config.toml
n_layer = 11
d_model = 96
n_experts = 12
experts_per_token = 2
d_expert = 64
d_shared_expert = 128
activation = "gelu"
moe_layers = [1, 2, 3, 4, 5, 6, 7, 8, 9, 10]
router_score = "softmax"
normalize_top_k = true
routed_scale = 1.0
balance_loss = 0.00481
balance_bias = false
router_z_loss = 0.001
router_bias = true
shared_expert_gate = true
init_std_router = 0.0251
lr_router = 0.00195
n_head = 3
n_kv_head = 3
head_dim = 32
vocab_size = 1743
norm = "layernorm"
norm_place = "pre"
norm_eps = 1e-06
positions = "learned"
qk_norm = true
attn_scale = 0.177
tie_embeddings = true
parallel_block = false
init = "normal"
init_std_qkv = 0.0519
init_std_o = 0.0111
init_std_up = 0.0519
init_std_down = 0.00553
optimizer = "soap_variant"
lr = 0.0145
beta1 = 0.95
beta2 = 0.95
weight_decay = 0.011
lr_head = 0.0111
grad_clip = 0.5
warmup_steps = 50
schedule = "wsd"
decay_fraction = 0.855
decay_shape = "linear"
final_lr_fraction = 0.02
batch_tokens = 65536
seq_len = 256
doc_mask = true
train_tokens = 263900000
steps = 4027
dataset = "wikipedia_en"
Below are experts of layer 7 (counted from 0) of a mixture-of-experts language model. Rows are named router (the router's row for the expert), up (a neuron's input weights, with its number), down (a neuron's output weights, with its number) and show model dimensions 0-95. Each number is 500 + 25 x the weight over its row's rms, rounded and kept within 0 to 999. Numbers have three digits each.
After each expert's rows: a language model's description of what the expert responds to. This comes from a sample of Wikipedia text that the model never trained on.

# expert 7
router:504497508516454510593525510487475486522528504506474515509507457509499493506478546533547465485497476549502517452550478483490509563487474473528522478511478471518494491494469505495533529463527502506492524561483501488510492454528502476478506486475481507516510496506481492506490512482497488512
up0:496516473483471468496525451502496467583522461471499501497525515502473511462493486508522476512456505470511533494520461489504501517526539499506479517528445518494544522514526487487518517496537526498458515505540505514497480565464478511480498500526477493511492479506493517511517472487525520446
down0:514487458508485511541466556510478468456527516502497513513471509516490483517479430489492484513536493511499502507505483490468502528497478460461508511473447505475495506474483504477495435539506531479490507478514512480486471477483533549510508531484460559543526503473493508515467485511499506507
up1:452529548519475486500489487510515473527544519466480493474559497498516483508457490509524456509503447524522497497492490495494561561501490481509534479523491467536509500503483509499506527542538466483516485535505493525482482493494540564491506492483508527526527537494498490511491498503513542503
down1:531488485493519511476503526522511515538510490506523517531480508537504514492535466509508462489495536515538462526489573511518445508472538485511492479466513498505474426533484510513455508501512531472493540481540506493521502450504473479515470519512524490470497531496518506484515452492500466505
up2:503553554525524466525524471482498496479547496501501520499530464491491491510509498514508491499501475518529507429481513529470500554509508488525484512508505488562497484490505484463494505457502537482502524505470479523514478496537503496515509498525506511534463540516498504518511489438501501424
down2:478484538498481526469507460536482502496480544469510512498457510538538513523511498519488543516487554519499471489540508497525513488492524485462456504494528514512543474548526523475515509465528478522492497464497552507505477519506490464513557537495491471466477528491498523507492505487551500493
up3:513544467563487476459530531515470495513527551496513478505489510501498499506455483510500460499474527482474518451482497463465518526500520482496460544512530498501538492521491505536498492474512492529502509520477503469459518504479518509466481508507502449515486503477480480527562443481479509497
down3:506519548507505443527445499475534500460518493503494517524479517464478470549525484481514500517507508571527485509470497498502524466496502532501486506480532478487482508435486477513521482506536516517510491473504480533494486500498452552508493514499533527508546528498525495512450494515520525488
up4:506440514511527499534498531494510473558502538484554495475510520517512498467472507477495536546482467483478523505489532487480511490488440484500523516493486549511494503496533534521499494464527468455507505524464506542519503489476506460478512456475481517508492494486460521502512464462478524513
down4:404492508512537500489504465529524541584500478501511502524548506505509474529501483506529515525455489507516534487529526476481550475435491545489506541483487502502500469474515496500493480497495464496482505530494477491516471518502514481490488470508521521503507489531526497485504518504505495481
Description: Prepositions, conjunctions, auxiliaries and commas linking clauses, such as and, of, to, was, with, plus sentence-initial However.

# expert 3
router:507491529493513445544526554465484454526499503494474507469470468478486489501524499488505496513513521538509549474528476519490474499473496443533516486534465532525449533500492510498512517529502557507531500525501508454517501501497496485491509504493520508546511465468498481507473501499498445532
up0:485472515517502518477508503489464491511533495509501530509453489486511535499489482501505539497505536543453506496447483479506482527509529516517570532492516474506509548453492526501517489487539506478566483487524485482483525489507467487464502524487508489515516498495496479510470447509529469565
down0:502551518508534460521473512466523484481538458498517500505519524485501463478477522504503516505480496435504506497496501481502478518527554479449512546455525473532548493522504484515520478497503524500483477490533530514510439541507483481532486512540480509493507475508502466490508484460493464521
up1:525496486481497451478543554490460465472485497504458505476541517479471510493464501506526519538492504525510536450458460505506480466512501472524495492538523494502498508489499552487506475491531512554516514531449472519463498467539534540512517495498537528508502491488515499512493522505502475484
down1:493540510500548468528501479545512519510481481459478489521501476517510512477533475478455491516517541487514541501458538537482497499503492565565487481504505484543515508492484507497500486493500502450482526453489498489478483498519494526498486534463505507502465480466542494464477523485518483547
up2:522506542498509499499503493472476489505485465539500518501525492530464476513530504530504505487523549521509536479509462501515524486462506522484470513469543461525497494489527557539530518492485523505538476539470488488475529515499448501503487465491517528481457566502489500559491488472509484519
down2:489557486480472464509486478546474507514465483494484510498485460487516489498533466487464506508530513481460499490436476475499497505495526542537473493490469479524545501465479539468524507505517459445473483500518521517490472532514464501507477497549474519483527524524507478545512522504496494508
up3:529482504486510452538515519491515506449544471476497512486478481496496475519517552462493498517485459518532528512506499489478514546526457456545534477503510534498502499520484499557513495473501480491467481514492496513526560510461501510487483498471546501538507536502510549500469489528490493482
down3:520454501487556495483489479482489489480465489507482520510559505505511506456506473465464499528482495454501514442524519497479462482497508500509515487483512478510526486482496509514536464512486486539504492481501510504496514563444522492520543506548550468506493488505512524520524504536466551506
up4:525500503486473471492524457457509459516511470498491534532476510477493498497473448550496459483498502493514514516458501501544512451482529479481509488492479527526468506506490498531539521514539467498511478515521493448498488506487496455521490532490494492553509466447502545527483498534487475478
down4:487522522506499474488506530517504443509465517511483520490508519545486471458507509552500468483453479514476523482502504536564485485491446470497529509541491468528499504541513487466542496473500529489515492528453522500486545491519491490512526482497485485466460476522516495514451476485473508493
Description: Pipe separators in wiki tables, plus colons, hyphens, semicolons and brackets in lists, squads, statistics and dates.

# expert 8
router:482480492477516486500482491476493514560497502473535508491489480503533480479500485490502497511529531502429509470500539511499510523510477492522469476508535516545499480533520517482510543532461483523496495514481490485541500512496527517461548457419458513519457487477525524493480492486483527476
up0:497475456493512487543552505519511467509490463504530489535551491504527485503503535455463546513505509466493511458519490522521489475566480515501512457499517510504519484543515496486527514506506476491462522496500462525574497486506522485487498498480495446505496528499526473502477498483528475474
down0:492493514499466486544512525516505486497481491456527463527532476478507499542460481482471522477518484496495541494535514533496537553470516542496529512480538489461500494486501454531459504523497529488504489535505524530518499511536514509521512530479501514476522533451490510442478548482510475505
up1:522451502516465458442486498496501507547474513450510465524494499494511483509538505491511459483529470460480502528481537479450521521522484459539485509457538474463485495522520459492524497493523522506493472519515511464519516499520544534481485506531461504496482480507512498504483485476540519484
down1:504515451518497479488491497489514496485497497545478489539505482506522483499483468484496465515494495475502521557505473490466527457535507456490478522512521452534513521547539502515521471491540463553512523451470497484524507486502531513517506504509499533499479487500506487460459445457535500523
up2:540454499544486477490545484541483484523492510497485534497506501537462512530489515509540508504472501516467488470477475489532506500484483497529506523523522528503517469545511502537541531533490475457472508491491508501489486456495481453500497491527423520495493513495526537524459491463495530474
down2:465498518484504535480541497514558486531507471530519521501516531509461503496516526513529478515527489541488491471482490460463541490558458517489518462493463494495514528482540495442486481476515487500483493518482499477513474531516520499476477527475504470504552476529484501452536521481526497497
up3:539495512453501503513528497486497507538523506469505495468500530484504470512509467490525493485493511468486505538504463566466455480478503487510521510485511501479527509490509515489520499446467477551470476469463503516519524464531465497518556472477477538499492502524505521497540494540451486532
down3:495516476495471515488436509495504471535491477545510498495556487510549516530482541496506487459525466443533517520508479504509458497533521495507480487522507523510493529458504510521511489462484485509483516512475522505471508541470519510500451491502531487481543457558495493528464518516500510518
up4:487513446491504480480505487465526467518523519538480483499466488457505543525491527491521461530493523467521495489497493557492477489549510534496443487508539532558532519540482522476474533488521504512498495496510475531526516519522468520455518475494520478497476526499492507468453503491502496518
down4:490511497492488441478566531525531532494494536509507514545509503484478480486528497519511486497487540537476478493489471512483497488508493548541546500492487519468492488473528528521493552469510487511494524516513473485515476473462461551489482467499543499530515549523504517487548495485505472513
Description: Number digits in statistics, table cells and dates, such as population figures, years, heights, scores.

# expert 2
router:509542452438523484496496469463494497499532527481515494514476454477504495513534514483571468488502543510466522516470498500536527540476464505510472496482501456499502465474495504524503517504510471503519520508489501528481455454494543500500499461522512506531507555512519509512502496493483453500
up0:574495498491527490493512497481461492509484516544494513493457506500542545516485493511503516515488559472518543473500525523481521510465513503519505518491515501544488504498495510542530498521533505535531468471440532511494501475491563512490510533487499511459505516548490506461518497497458510516
down0:523498517533521477501498495560509529491527460486520474497508478490468505482477472486494531481507540543519493463465479529471505533532487482473528489465541492474537532501528502481520496483435457526508534526527476495489514506528531513471499523487467490481545509507472516490465488519519486453
up1:490539484502511513476522454507468495519482517470541493523478463474497523551483488543499509523487491474501507479509535477553513547481502480540533548472526474514492505478521482464485524491499456462503512523466505487486474495494554494478531499504498499543454523499509522490478477497557497526
down1:494495465507530443509522487476464529499463470475498534521505496478516498482467481518456541547508501497516524489512499533497504547535544506472530521514520522519451512508498511484506484526501495474571498471562505508499491526522457525509507516494547526492535505512474537502491499489496465517
up2:527520457479524488530494524488521524473509465507486521507515525555490496543514485468495484467455512537485513506485480504518522523431472516536528454490517534535502495509519489443497536466509469503535508520513462487526505500512532466487467517502483457535504517501545485486534479499495507494
down2:478527515492528523468513534497506527513495507477511500527495496498477505493450508488485498448506466497553462499504478495493472470489487431511528482536463512505516500495463487500506510462493493506497509531477520465487535480544532451497524519497482511532470444486513505547495427514508527486
up3:553476522514491463512438477498515510496488531478450510529485490495487515481500509553508468479484474534426514519516489489492499505455509496514497516492480497481497445515520535498539500549504461486470486527487515497464513511499510510504507529487460462528481478499489516525468474490520474553
down3:497472515456497482502480465494459469467515517462466484492482508544462492517525499459524555534520453513494498517474489556493518477512522512520537466487554538491510489493532514505489489488479484530457482469495493536491502525476474499452513491498453465505491533495526498518479526487494530493
up4:490531503454511503459516499460479497511525516507504528512475504481529513513498519473527468478479509560478476493533436460524489564477526485500496499488463505552471471472487502541519466507518509511459502496487515486510504495481512457481522477542532540521507478507471524484523473474479483477
down4:496530451492523474484478483476504492517516487486486461493517470471502485519523532489487489497506453496542521502483560473476478464539507521503522538514536499483525518523534493493534450490478480483524543518505487490523537542518530494527479499529512437459490529500523511498488504517526520551
Description: Final word pieces completing common nouns and verbs, such as -ation, -ment, -ance, -ing, plural s, before of or and.

# expert 5
router:499537477475465478493506447503497463507505483517507517496509536507551482536483524537500487519478519496486489521500508543565527501468489511509499472493507466509456507502479521533540501467455507500496456506507443524523488485497494481499536541479516431504519491517506487461493481457532486501
up0:504493514480488474514495478549505498484464482488477531538519513486513523504483502524511496540472495549479470548523500542589538559530513490501471495502470514488482512515513453522481475491448523527523497508535490494521487498451524466511519475488497478492512516469508508522484516491524529483
down0:427477473466484500516509476545522510511510461530503538501505520495513537507498491509493499499513449510519490489510484499466492498532550486485546477507507522469494465500497519473523460472471500505526484491501462520471501529485532550480473527502462512507523541558520550508523494532517510524
up1:468476505528499497500476485461509493512538520493458501541491504479482473587478512499465509478468458531487498507502482569469512475511494526465498508496567507486471486529494530497560497495480491496498499510530443497516509516516478489481499444512513508510500500473510486513520543500498515511
down1:471477457485455461460533500528506491499490538515438539515523499489483544503517516480485523512541491457501521482517450538516494478473506477520506481532537540518504538491500491495544530494505489533515461551499532488514469494479480518523528492488490505518520529544503469484504500533499479494
up2:531487500490506491487468471483488468498498474476500520459542509486538491513463483518481539485488517505510507512467504522541471450506484549528510536535522454537486538512476537487519505459515468496485502471472462516525516526492484510485499517466523501472486527513505503474501438492511431485
down2:512478504466425506482465528442484532465513493469519487510489522526500482516484447505496494477516506475524536488545526485516538507510493502503533497507454439442531509490522499525548486503495530514526512481529507508527505492470489507519504499534498482512502523508530512457513482496498506446
up3:545527479439484485502508479521509511488523510462526499511490542484560472539525479519541477510482489503491445502492549509521491463530474489494475513483482506535544464495476527523543490475503480501495505481510458520482516536505492504512546521485492499483545489524495489494519453525481541498
down3:504532482535486473462488519531470466510461528504547499498549453472481473500472472509481495493545462476460494465502499503494499502489528507500515527500486471507484483487472472487507511471501458468504505557483491498491525450490489526502522552509533529499548509465458486492490509481522451492
up4:492453490462523542522507504473534457457484484492516496491506516498574486519494531506501495506500491475498502494522511474560503445486483482538553501477515448523520553508471509513507509493463499480508469508522460485498519511518488478488509499465520510503507495519539541493532446492506524483
down4:522489478516518488552493456473476457509498489510470514484464473474467513510499541517538501504494508499462517491460462521512501528541527507464495523521489510487489502465501528516483569520551502465457518507490500529473526499522503552481485518471495499518523476507540552497535512510496530482
Description: Inner fragments of names and words after a capital letter, such as -ig, -ur, -ind, -w- in Crawford, Lindsey.

# expert 1
router:547486493514452508516499493467493495487528510481507487506519522471526493457512505499534467536479509477519496494549498512513496478526501482523537511504577463524479502494478443504487518483513506541489506480528514443539456463534518469538525459486526489480502493483479518470491463481495511494
up0:498499455515494506533535488497466518502507497478459475512529490500519494508530507473520453497515524496500433465507432538516532519505527481521496469531513514493551498579465489470517486518509502475474510497517520468526450494535491511515509476495520526476499501459494491519515490464519482489
down0:452493517516526493501532493476473470541521504500502500473483483523492513492475522500469491505467480469510531530476495490496484499514469516440506518480442518495543489479535542524499510484498507486515489483499501496526524504570499489488553517501567476499505504534445530512546542506506514527
up1:475474475533499467532496556471480533478506494500442491485505505479533480550495493492521510493501510520534432508483474539517487502515496485463523483564537522516456486491528481551511472506515536516502512497480496486465535500508495505480527460500528497489497524474484491512465468518503542507
down1:538482527500471441503476498516498533491474533478573502479542502508477468536481484486480507466494542436497526501528492479496521508521449495508510489498550526466498487490458486484512466499522546476493520529515516488480510539519473494475500536514521503502493499501486534531507470511540507481
up2:496501484515511491509514504469541500460491471502478543474521507476481535476505500523526518492426529531528545471510501474522521449496451505519452482501518460485435519513549462512524467525512506531513484529504501473519470487508490495490504480507500504483488500502438491490472493512494487466
down2:514480487473454505472499490447510495493475538491481518531495529493459498522438458511509473492502480518486510465473528513505464494506543530503502501513501510444542505510523504537505551488486472451505555544494515494525467501506537506561518492499472473499515503499476493524474478479502503478
up3:534523525517530529528508509526515489512521538467459449519556455506509468499521492506497525499481490454464494523480499513452479517528498484524500539516482497515481468510481469503527523487514554502493497491458531491528522501552520515504498499472461506480500499492497451531464501514449464502
down3:496511512491519442520515521496486518489480480489534488493516512471531513517517494458467473499474504492514491538496470467498478504515562507468536538552535472526460506497483477536526528481490499492462527539500516472511465492479470470529475529506477472485472495495468484514529476487478431502
up4:501473480574469484504512490465508473471502535496509483503533501505492491506555480524516471549534486462507504553483475548501453495499475459487516522495512471473494511535469505496498507472513516440518505515506497502507424491526483519506524495498475485512524488515483504553500511472482477497
down4:532524453509511473488525474522491504444538528491488508492500492512481510473434472528515452520544496452500515497517484487480495501516510513519497499480447476433551520522492472511503466487484479536510506539483485475523512470492493472481481460497531504480531510478486515502473527544512509484
Description: Determiners and pronouns after prepositions, such as the, a, his, she, plus single-letter word starts like f, c, b.

# expert 0
router:512523500499518489491530500480503487484473507487484534502490460486503536511524506431490512481483505519468492488534449527536500494445476481503483528514488523532459586503513512505503526475500519510507504514498502513469527533518531481476530477473471498512492552537513474519453481464461492495
up0:507539491510493468525544507487469535467499472470549533467486508511452489491518482488534483522486499532501469536489500497526487529483490473519506568496494479526544458508487528518487454481522493500526535492484472472499526523564498496476489471466495475488501525526471499534494483478462482507
down0:457476497466486489475522476512509454528535523489548473525511497492482513496517494484501476469484512451481520522478498512507502474529524475535496520504499517449527501469489482501508544505492458486510464504567453499498529530510528500510487503482500489447544476501464497473466555477481479511
up1:528502430510547526485489492504504502482508513462504512498486508527527493515511519500494488477473492507497452535470501539460520541463493538502524506491475513521532520495519490522534493494487541516494474508473460496484506480505421535484519530505458540495539514485493480521460510522457464485
down1:466514504527483505535503509473481541465523435478452544518517515492499466544491501461485522523533509484508474466517517490510510503501481491530524502533524494490518495471514508513516450444514485520541475479533529492500499458512529502533501499472482516549457515511477551500523488490510484534
up2:496499478500521536528512480489505484462495501493478526480504483473521527514543517547499455492477500460484494518513471556527494542488491484490467557500484536498534527516508530501482503473526500525528514465488479510449527498494549518530522489465433526518517493449514470501502509497487502531
down2:498534511473464540514517511517481492522541519533484485521497477535468507492507481508449503502513509552489495544484493521503476489471516514505506500529498511489525521490492520510507473511496468483494491488501499518462502523468494550520540512508414545557505504457516473487461478549456505503
up3:493512484520521549464502527486534490527480490447497497488478515519473537495475482489551522496501466525456460482478523507526511476516463548531543474490511507505474506479521486486515505496467469523500523507510523489445493515504529467474501514477488464495525525484574515491464470465498474498
down3:521502480482506512509477522463491498484501439509499511494498529505454536496513515504495527492491526505511519472495516484519529518506492492473492482483469482559493528516511481456453506500503506556512492529501549483487509458487472453537521545461517515525514501525560484469521457484496503443
up4:485488486474532487497488497518498526472515476470503493502503466491475519527546521494531483529503457437506466488509508496504546487478493456508501572518525538506470487479510491498505506496493530489470572506483497502491498502488517519519565472470486463524460514549492498526468507509508461514
down4:464519468485514539502501498459452519523454493523504532512510503525473524523480510492495471464504492476481533496496518505470468464483520494476480545472442502475480513493536474510497523518538498531515517555481499511525501508527475481475511538514466523475480527499448501445506546489468494505
Description: Word-ending pieces forming adjectives or nouns, like -ian, -ial, -ical, -ism, possessive 's, plus words such as national, American.

# expert 4
router:502538466435533553503485505502503469542547521503497495497514480464509496491506500480515479482472521525495483531480491515471507485497508424516489472495495490510487537508463519518511514484434520502498524470499518460516497481519490458518515438493483518501499468551528504478452498495490489493
up0:518473477501510488552499501517472443497512501506505511506499508464499466550494472515486498536483480490444496517515530514507501496516504467505551462464528529486465489529496484477534498462502523492490502487573473478545491494492493521502512516470567523501520495519500535516538456483522526500
down0:491536474500489464507507473541506443473499481478492504529503451494530518517505478522489525505512497480542470484456461516505486525496514528479509543503498495502538504531520506485524474493527494529529469500490518500547549486507503481523474516489492503525490423473500530494517529487528456441
up1:520504459510471471560514517526513478497536474522482546470483489481536498488487529473460482508465518517526479511546468482523506538529504493537472485507474484534442485461480528493482530465508518501467484521498503461533469494521471518520482483513470494515532518501499527466523493519485458482
down1:461465468520486433525496463504507492501457480538472492516516494476458492493491515506494501520457476463487494479559508562517485520532493476464513526510516507492505479479480509503527547481505497474491521477510462493514496500549455481473497522484534448517501498498486478531461467510507526490
up2:497506462444505555477506507517519518502476529495494514498543543468500503451508489463506475519459479494537434460484466544488480562495487490491441486523514494495507533510472502477494481496480486507512509481469495482484522441489534528487537486486508488498516500501497518513502471494487520534
down2:516512483478504513505507454503448502502516484524505467502519469539486486517498550512455484477535524503504546538542530540517511503455505484548501464538493484466535532532551480544493517487482484494484484507514501506526508498501475493502507482514500493563520533488504459471484477494479501454
up3:528449528470480465536477478461509518525516503528497472484526490483495540486496485491571541536441495525484534500484497468492512485489536510464493474487501477501470508515482524520522567512480506476473490482495509470508510512527478484523486504510462493509446489506486520533531469523489502466
down3:525483487484483485511519518480519479480508513541486497535488485496464513532513484524505503490516523514471480535519500532510486553505516542520543485530506463488497534514522547506487522489528488458437487487483525508489506490463501486532551478521433490527526465474503486536562492525486507491
up4:520525519503486508489546488448532520525500498499523522520495509470484481487483455444510509488507513521486517502518504544462529489510534505536498520505548506456477510537481511509546480499482497498478500488492439524495520470469491482493487558525502486488536514463557510486514480507468537542
down4:470518472481514466486485473493469510538510527481529501490542491484486547503495485524470521530476451447505570486482473485468522516514526516529444486479517511478518498529469499495487478469483490560496494517517510442530526485500490496503504535491486504482530486466509485534501510498550494521
Description: Capital letters inside acronyms and abbreviations like FIBA, DUP, SALC, plus braces in math and odd byte pieces.

# expert 9
router:483486498448502477515484488485504487470495513479544530496515492467511489514501453487522492533460488511518458485502504486454494526521497477509459515512491522556495500489469518522520535519525517524514510506486459551560524517484509499473500503527496475458548537447531515485450519514475480495
up0:529508489513496485488487555533501485484521496508506547529512431468512507488525451498499509540517467502475482472559488453484476499487536520527500506552497511500508499474472509489526486490501480511484518525499476513553455506532517519478500498539501482533482495533501532512518474531504485438
down0:489491476496498521496502470451495475555492483523467451471486510512456496461513551489506474473518484463504525495460493512544522492518510448545524478462497496491527552493532473525480518509466501512530512524477490480468481487500473519504504521504464522484528518538497497521450537502489530492
up1:504519515524539503519485514506498480523500494495447529461549519502521437460459512481499503540500478442510479492502498493517524524554494485526485526522506476498551524454457527524487542475507456465494490483485496555477466507462505480514509478482486497503477500505498534505495480471494517499
down1:449500529505543516520461493522518503556490473500515524462494496521482515514472459550486529471523508500493520526484536496507492496486481511467527502535492501513547483504510462499467548496521512480482495551555496524525549503522515490505506551544515538477517526524512485524523498510493535495
up2:512518508502509506519526522495501507512486449434513469531528507498493525479536466469546490513489523502551493480509489568449494478514480497523450468467507502546484544489475509487528524486522490490558480490494499521500501492476500473492536492545476514497512473504505487496483530455525485476
down2:459482486514513574483506498503459463469463507463534454542487524488473506515528472496508521500480516511523503492516478503520520478503480491498494529492456533483520518519463540484514473501504482512478515493494521541457518499471435499548488521547503479503506511492513488489546506555505494490
up3:532501526475502481514518479541530520500468488512564504473519497442495508512548479523515493528501513505495552507496511495510487476545488442518481489482516494467484510470480515487526461508494508506494474568492484519550533509472525484487490499563526490494511523487543523495457507519483495492
down3:485499458544494514531502523490470542506497458511530467471484479507497526475499531480492500526511434473509532488485566511506512510510507562480502522467460496530505468496507493484485496476472506500458522496524464483475464556513499479523487500472522540537539520489489484479478488483480523506
up4:526462491501461493482470520496503504527513503476521494476502503517490495545536478490542506494491521510445506480510514510473496527509494489502444549493480503512460539460460502514538519443525483480521522513526513508479502517496468526465517518512548496496499518462480585486473477504498483528
down4:510520477543513517513509484500513506575465477492502491479507523471470502515521514453499466506535504508496522510491527497514566521484558482512488498482459520531500468514466529552516484483539477495536487463516517498484449475464495470494456514503503495486494482507507487532450487517497530497
Description: Newlines, periods, heading markers ==, list dashes, slashes and opening parentheses or quotes marking text structure.

# expert 11
router:491500491522489519501504506506516484491540547500489468426491473489516491483479445489499503511477439519507497494472490505482506531467522522498528452514493476519497523493519489510537484499506530536522503497450478478477499499521501475509475520468461488510542505474499492576484442520541485524
up0:505484474538523481500450469497495430503518530515493526485510488473531500522511491473504503488476517477512492473466477499501521524450526474484526504517519509488481507561544523531495510498441501491483486525475499492476440513541494532489533514502552542502518495473501494467488468488496507457
down0:463503487516512552485511554509469526444501478487497521552477588511495476444524520503509544483525480530511552497524485500510482511480504468464516511496499578475487519511480509490526497497490490475510522482544517474485503478514499496491523516500498492520500501515486529522524502480512506512
up1:519475501471510523447465504479520502506524539493467522503530502490534476504490479476481507486479482502476504549529496494470498554500484494485496456514471490488549476527515491507528505501525533552487500518484513495524516500513538429521490486484485497505561484498425486528514496510520519539
down1:455445461489506491459494483504494483506474493491488484502538484510511499486439495524541461543501480515494486533513518511519563478476550531491480516507455462481485469493485523518478466524503522476486498471462510515475509490504527514499474504454496486497503503452534553488499505477468472489
up2:557493522494482538503479497556493465463473537506508499493557521516463508507510460470533484513522539492467486542502530502509479517481499503503531515448500474534504513485498447519509482520502548485502454498506493455503483458473498468521496519521479482491534544499466515504482484471482489487
down2:504466451464528484457506507472478503493530542454499502471486482500500470506495496464498484527503491456518525566497482476500521496510526498474467509493486524503495493490549549497533500500502520477510528514501483510480516553514484509471444515490544514550475488521514476557482513512458520498
up3:477548493531485505520532513482530503550526533523448498454523496486515482506529443484526468545447504462499505465498486463491532460485502460473475520519503513498494489533481465484496469493520531470516475507505488527470492468515497508532493493517497485519528521480504503490477449478510459478
down3:488488447503472511525510524477488503490517498490548544488519539490447570492513512503533472483527523498473505523523488481498474501481499493475509458476508473501427497454508490457484498485531513511497520544569542470503518492495486526486509507521465490492512486520482506501513535478519485485
up4:489461481527496552543490495530479461481501552532512500497497428485474499510448486496507511474496490549507500469560480513470534513477490486494538480506497494511480505500498486480533519524490505498499546499479484502464486501505495541543475505516542462505532520504501503549498488509485447478
down4:523511537533528496527517494488528498478530460520487459527495509490470467497474472500488527500501498510536462552460491528488528488475538520537535515531535446504457500487465503489533536502542495467522499500500491554469533479526513486496482510484542505506501466521486512519500518555505484485
Description: Word-start and middle stems of Latin-derived verbs and nouns, such as serv, adv-is, st, qu, before -ed, -ing, -ation.

# expert 10
router:494499529489516532473542497514451470572498503446539489491555453456478526451527489501483469466486523548507515469510502461491511508519486482519505483518492463477498541494507508531515513500458493521523537517488486489506496522497481496481490465492509491508485533508512482479518507475549492533
up0:488491499517488461512499493488457500531475511512521547514465497477517486505543482483512509512477509518519528462516520482495508541534569539491465482543518503536515482458497501535486497503515511477506494530483510522500465472483480476499547517541499495508498496442456485504548532477528548481
down0:492568492493510496465519499505465506488499489507481494485484517495524526494464509513493482525532508541475442563503468482491478544501537500524490450495474519517504502498517506496489519480520498507498476484494520542512492506492501503473458481535480492532576443538510517502472529456534513497
up1:509448507499502478483492525486466499492520490529532471511539514472482475490522534502518446482478465477529514496539520506530484521517466561487510492487489473519513528511510486495518517496450491463521540553496496474527494479527487522468550497495521468448488554499520508483526531476522487494
down1:496466522525549487519501470489535502508556477483486462514471542484510514515489496500486504529475486473525514519489483514481512503532515513470477518540492490495511486524461473501498500489509511465498533460491470575498500510481456448488570467518503476518493458488500492487472463500454495521
up2:505516458547472451466474519485517446532478493509515471478521487469467556514515449499494514499462487493489549448540504498474490518500491485512511473493485504491506522538479530497491527535515483497512499513497494473483494466515472466507494516486512504499528547478471490515517494499585500499
down2:496497525534520496530497519478571503499526508510460536512497504522508511479534453492507527492508529528506469474541474532489521508497455487512493461472491466525477504498534513474466491502553480523457510521474561488510529520513495552487470537500529493484495537526473475522504531491497523504
up3:501520538547514561524478513493472440492537508492553525479511510487518513493483492521487447491469509522503509472525474509495498531524505506490503488505525500512483503508530475467491481466443502537516501512459483499483521439489484493500509496475515453516541517528474516449511474465535520503
down3:529489471521474460507485492545517520507462555495521485460520493525476487580521493486476517499487518484425522544489524491511506517522460508490519522483555497488485485475454473497495513499480503508499523476503491519488515509525515480542522518474500478487502520460505488517543483471534531510
up4:470541506541515512525490475515449478488508502493528478492546524473510481503546461510539504528516514451499481467495524541541464461437520487453512494464506480477494531514473507498516515463474526538486542519518483504457513491477495503503504510467508501489498526512473480476514478523487515534
down4:490495538508511568522517565496467521505511520539451470487524480545455481473519512473478513488487516485521508504507507500483495509502495466461536502469469476508484480499523520527487494491459475498475485534518557451460474498495487498498502517514542488506477495567513507506520463504518494502
Description: Vowel and accented letter pieces inside personal and foreign names, such as e in Keith, é, á, -as in Thomas.

# expert 6
router:507468468484498511523436520494466511507506534482492536528541495483502531535542525518499527462484455492496504529514503520529501471504503510470463472449535470494483502488503461520503476508508534472516544536496494475504514510511540508443519486498457490508492481459478494517522520479493499559
up0:536495510482529578529490525519506531482507540503496565492506472498492510503527503500525464480499499513545441501506502502514516515515504474438484525524560497506532468448519504499493493530502516494481503536464483511516508531517494489465512471498470454497492486458492511531488503495481503538
down0:531515462509513530518503468535517502458498512523480520465519490499481525483477471494497458506516489465505525480521497472467494504483519481491546462486532479501454508524538455491452482524494477539451519526535470451513500464508504520518460493512501507454514476507494446528496480526516534511
up1:499474493494544508518446501502510494466496482459485511519525493450515497524502487495488494435491486480547484522530517506473512509508513492502477510482558461502489493488476442510521526522494495536490521501557472494440532453481513512451541518493472532482497499497495484526510504476526470512
down1:502519467543509526502491475512472532475502502518465501532439487485482504508448431511523494454482484492522518536497498521484516470555547505506516508528521489469489479501470488480509503488486495504487540494530501487481513521464542532451526548540508467489506490522489493475503463504528489521
up2:497486489514513506495462539452504534514499550495501491493514507487492517519523515460516512513456485520491498527477466510487509503489488498504432505448560502509442514508534475480488492513482528487491499535504497461493532491505524526504554465478481529520428502465480507518484504458496526508
down2:492476532479538520492480555489522455478461485524479501565448463539476497486489510490539485477517525503509500511469499501499514487478470506484506516481531478497532488488506512518464506462499468471484485543478482478457494464474490540478499485481537492502530536537484489504498522473446485469
up3:524521480511530505499513508518480494489560524488481507539483487488483448507491534455456491503506483482514487517485483525496518547459509526478457524486513468514515510440526520502541528522492493524487507536506471493514504487478531459437493452491529533503516486495565500490517531507481505498
down3:486507506503513474508515519530511502441506486475467530531539533501488512496461452490473534503486555473472516525507484530493494499471537507487526550502522459526504518490498498475515546493516506485528437513480538458491463532490527484476495557516493519514457504507500480499491506510470531477
up4:527459517533504492508474459487501497461455494521474521515545573482516499544468518492510525518460483545504481489540508501458490521515502483485513494494488459494509513492466483509502483508513572490501508510465511523515501478570515474455496495484460504509479489477517487530489486507524506469
down4:516517450496482535473546476490491515520496496492484477469486487506492491497489503533501485493518469449524501484468467533504517509536452535485528481512524549538530530486493490507506516524467536550483508491485502463502463505516471469487496490527515555474499482500562520488498493542450517517
Description: Opening letters of words after a space, dash or parenthesis, especially p, h, D, P, B, as in publishing, History.